From a checkpoint of a small mixture-of-experts model trained on Wikipedia: width 192, 33.3M parameters.
Below are experts of layer 3 (counted from 0) of a mixture-of-experts language model. Rows are named router (the router's row for the expert) and show model dimensions 0-191. Each number is 500 + 25 x the weight over its row's rms, rounded and kept within 0 to 999. Numbers have three digits each.
Before each expert's rows: "comes after" lists some tokens at least twice as common just before its tokens as in all text; "gets" lists some tokens that make up at least twice as much of what it gets as of all text. This comes from a sample of Wikipedia text that the model never trained on. Tokens count by the router's weight.

# expert 50
comes after: " of", " for", " to", " in", " during", " from"
gets: " the", " of", " for", " after", " to", " against"
router:474480510506499524511496504504541510480480493527486515518485506509540524486465499513511469499482495485494497534485540498471526449529477486546500482529482466532532461473534490493484516524482526487521455486497524466494530544493532478497506564474480484532526519518482552482486495527480480474519505469499507493477464482544524517514525515504523527448518504461495497549535503534483496443532524481524480523499521466500494530542501535519544528506498513524519499509457489453457521514500514519503458487512478523526459492505536466541483448500489446494523502559517493510521536500481500498

# expert 21
comes after: "\n", "=", " Born", " name", " ===", " Location"
gets: "\n", "-", ":", "=", " was", " is"
router:505457508484522530503482516475529526462493498506463533524491474537501521491451484521513481469492508481490489501509517495484533495525472472537500468530458501537527481473502537482448520512497502486530464474494517452491540541502523442480468543476505458525506533511442543506501466519467478485484507478496526506482478464517501527514506502523510530492488514488468480544510534524503480479550512493540464534460526495469476541537533532547529514537490518530502533497490524499502513503463504496506496519542479488525469475519516507536482512471490505522536471535488511530480513519458501533

# expert 54
comes after: " ", " in", " (", " \"", " New", " /"
gets: " such", " 6", "es", " 4", "us", " with"
router:547485514492516519486504506500528494439514489488472514518495492525499525499479460510531480498481484488471492516471517505487502482528452473538506517518486482555528472489506513467495523517504495519534471483514536462484559516479512505488489531461493485515511522520476515497465494539477474497563537478500541504492458458545515550513513517521493535493441534442452428505516533537496512473556518496535471494480523453507493530527491505538542514478496519535531514473481505490500533501495500475531521474522501511499478494526508500518477469468479470515528494510517508506485529528486492512

# expert 26
comes after: ",", " |", ".", ";", "See", ")"
gets: " ", " also", " who", " which", " It", " then"
router:530479518481536540523489497501532505480499488509490517518486491546523546491465490524524477505448497489455477513487537507463533479504475460526481483542457488540533465490539506472471535525494527484502511507490520480476529533477541461487482532494502457490507530531467538517510459506438491473539522482485514502472458507538509520502506494513519515458488505474452502540519494509495475456530533475520471509468517468507498533499514532550505504521484496513489525497479513485490522488460509509541492484527474480525460482516532478493457448493492465534505506507480477517509534534480468485

# expert 36
comes after: "\n", " He", "S", "===", "==", " W"
gets: "\n", " =", "ur", ":", "al", "y"
router:525455512492534521513483489465540511476536505518474504518497487544497537489489479521532490487520482485455507523478501480482520477506463485535493483536490512531530461478502525517487532506507559525549504486531496492503511518538525493463482524486500460510503552512470511492494470557510490476511494474514534476472470466537521510524531542507498534486492504496450469547524537506512514484519541501492459518480520465500487518495507524538531486471515548530520540524502564472472513483490480497525510511520519519510492504463531461515504502484512478533540482542497459510461536484456517478

# expert 37
comes after: ",", " ", " However", "In", " In", " 2013"
gets: ",", ".", "\n", " and", " but", " which"
router:496488527502495522542483526473557514471503482512475545503497465531505523501460483540524462470505504499477485514513510493439529485527479472544462481532463496539531457465510512485478475472495533487525472493487520488513541513502543452502503529477482478507525504520488534511481500503473480478552499477468505521458444500536507525506540505514510522468512526482487476558517528522515517459551544497501467525484533471500478539520518520541535503508500515537512523479491521472489536484481529510502508491544497515524460483507533490518485474510491491527516469540477475524482522512481513510

# expert 42
comes after: "\n", ".", ",", " (", ":", " \""
gets: "-", ",", "\n", ";", " \"", " He"
router:519456506503518542493499495493533548502522501498479532498505503513525525510448500551490465466478477486469493502508506514475527475549483494543474516528462485533526472483505495491474523497510525493513450486514506481515514517502516450465471530481483478533524537495451507518462470539474487448544529444504537492469462490524504520490526517519510517472507512476450463546503521518494489482536548485526449508488540476525499529493523528522518528504491511511515509492470514526506531525497487525525480485511476529515478480518540472516497508479505451498503451547517465522472532496487495521

# expert 62
comes after: "\n", " =", "|", " of", "The", "="
gets: " the", "The", ".", " (", ")", "="
router:520452471506509513510467523517527522488505469527496505540502514504519515466455517520494458481489512500492496510515541493486552504552464466532479483531469494529524456468520523478456514498486504499523490470497520483449510529499501457494475517477437446502506542514482545501491473524459475463494514487485532476460464484524518507504503506527530533484464481497466490516507530524490494473506513475514480522475548464486491557491512532545544511522488505538496517479496502495500540499467493493540520481545483518519457511493534477523461483491489458546487508541496488519498507515477480504

# expert 20
comes after: ",", " the", " and", " The", ".", "The"
gets: " the", " The", " It", " first", "The", " a"
router:498468501521499526514449502519524530473498479477498507529488515547517541476476493522515477502498485478489472509471521499455508495533486471524461496531489510507518468468493492510462537513520521496503482463491520478485524486488559434503450526465485467523500509512459545517507456521458481444540532478485548528466459498518500510532513497524521519465497519464453501548515509523479495462520523474533486504474524467504496521490514519539494500537488501532522496523486518491488552504500508500524468472522477509535465481516532508534495488468461457514500487530523460526469519491477491492

# expert 47
comes after: "\n", "'", " \"", "s", "S", "T"
gets: "\n", " I", " 1", "y", " who", " which"
router:536448482494508532515498529488558535492506491505476519526511473534509540516486492519517453480497505506478464505512500497492523464543474500550474507552449482525513457474495524494491504509492510473516485484516528487526520526488511458455482548475466500518534531509460553488440475527472506489503508452478536480487478477508480498489556506551529525489476494478479477537506545536460492467525553493552474478501517496481501518527504520508534505487510504506506520502473521525515537520495514503499504493510489547525473495474528458501492470471520476490515500547507474531503491499487470502

# expert 63
comes after: "\n", ",", ")", ";", " (", " he"
gets: " and", "-", " in", "|", " work", " was"
router:488475511490529539522487505530521540468511494508482524527504482526520507488470475537501472492480497504488492512495530495446523490541474485525463477526466462547519481462531523483467526514507503499517475463498530479473539532471528464508463541498476475522491530519471519472492472511487462448533547473499533460481486496527502524503532510530511542481498524474456478542524523519482498478537514490530495519493507472507503507511535530538520482512490517546504501513473528465485535553489473492542495461527492511513446501545524493506452503495493473525524490532523469518486521516454489514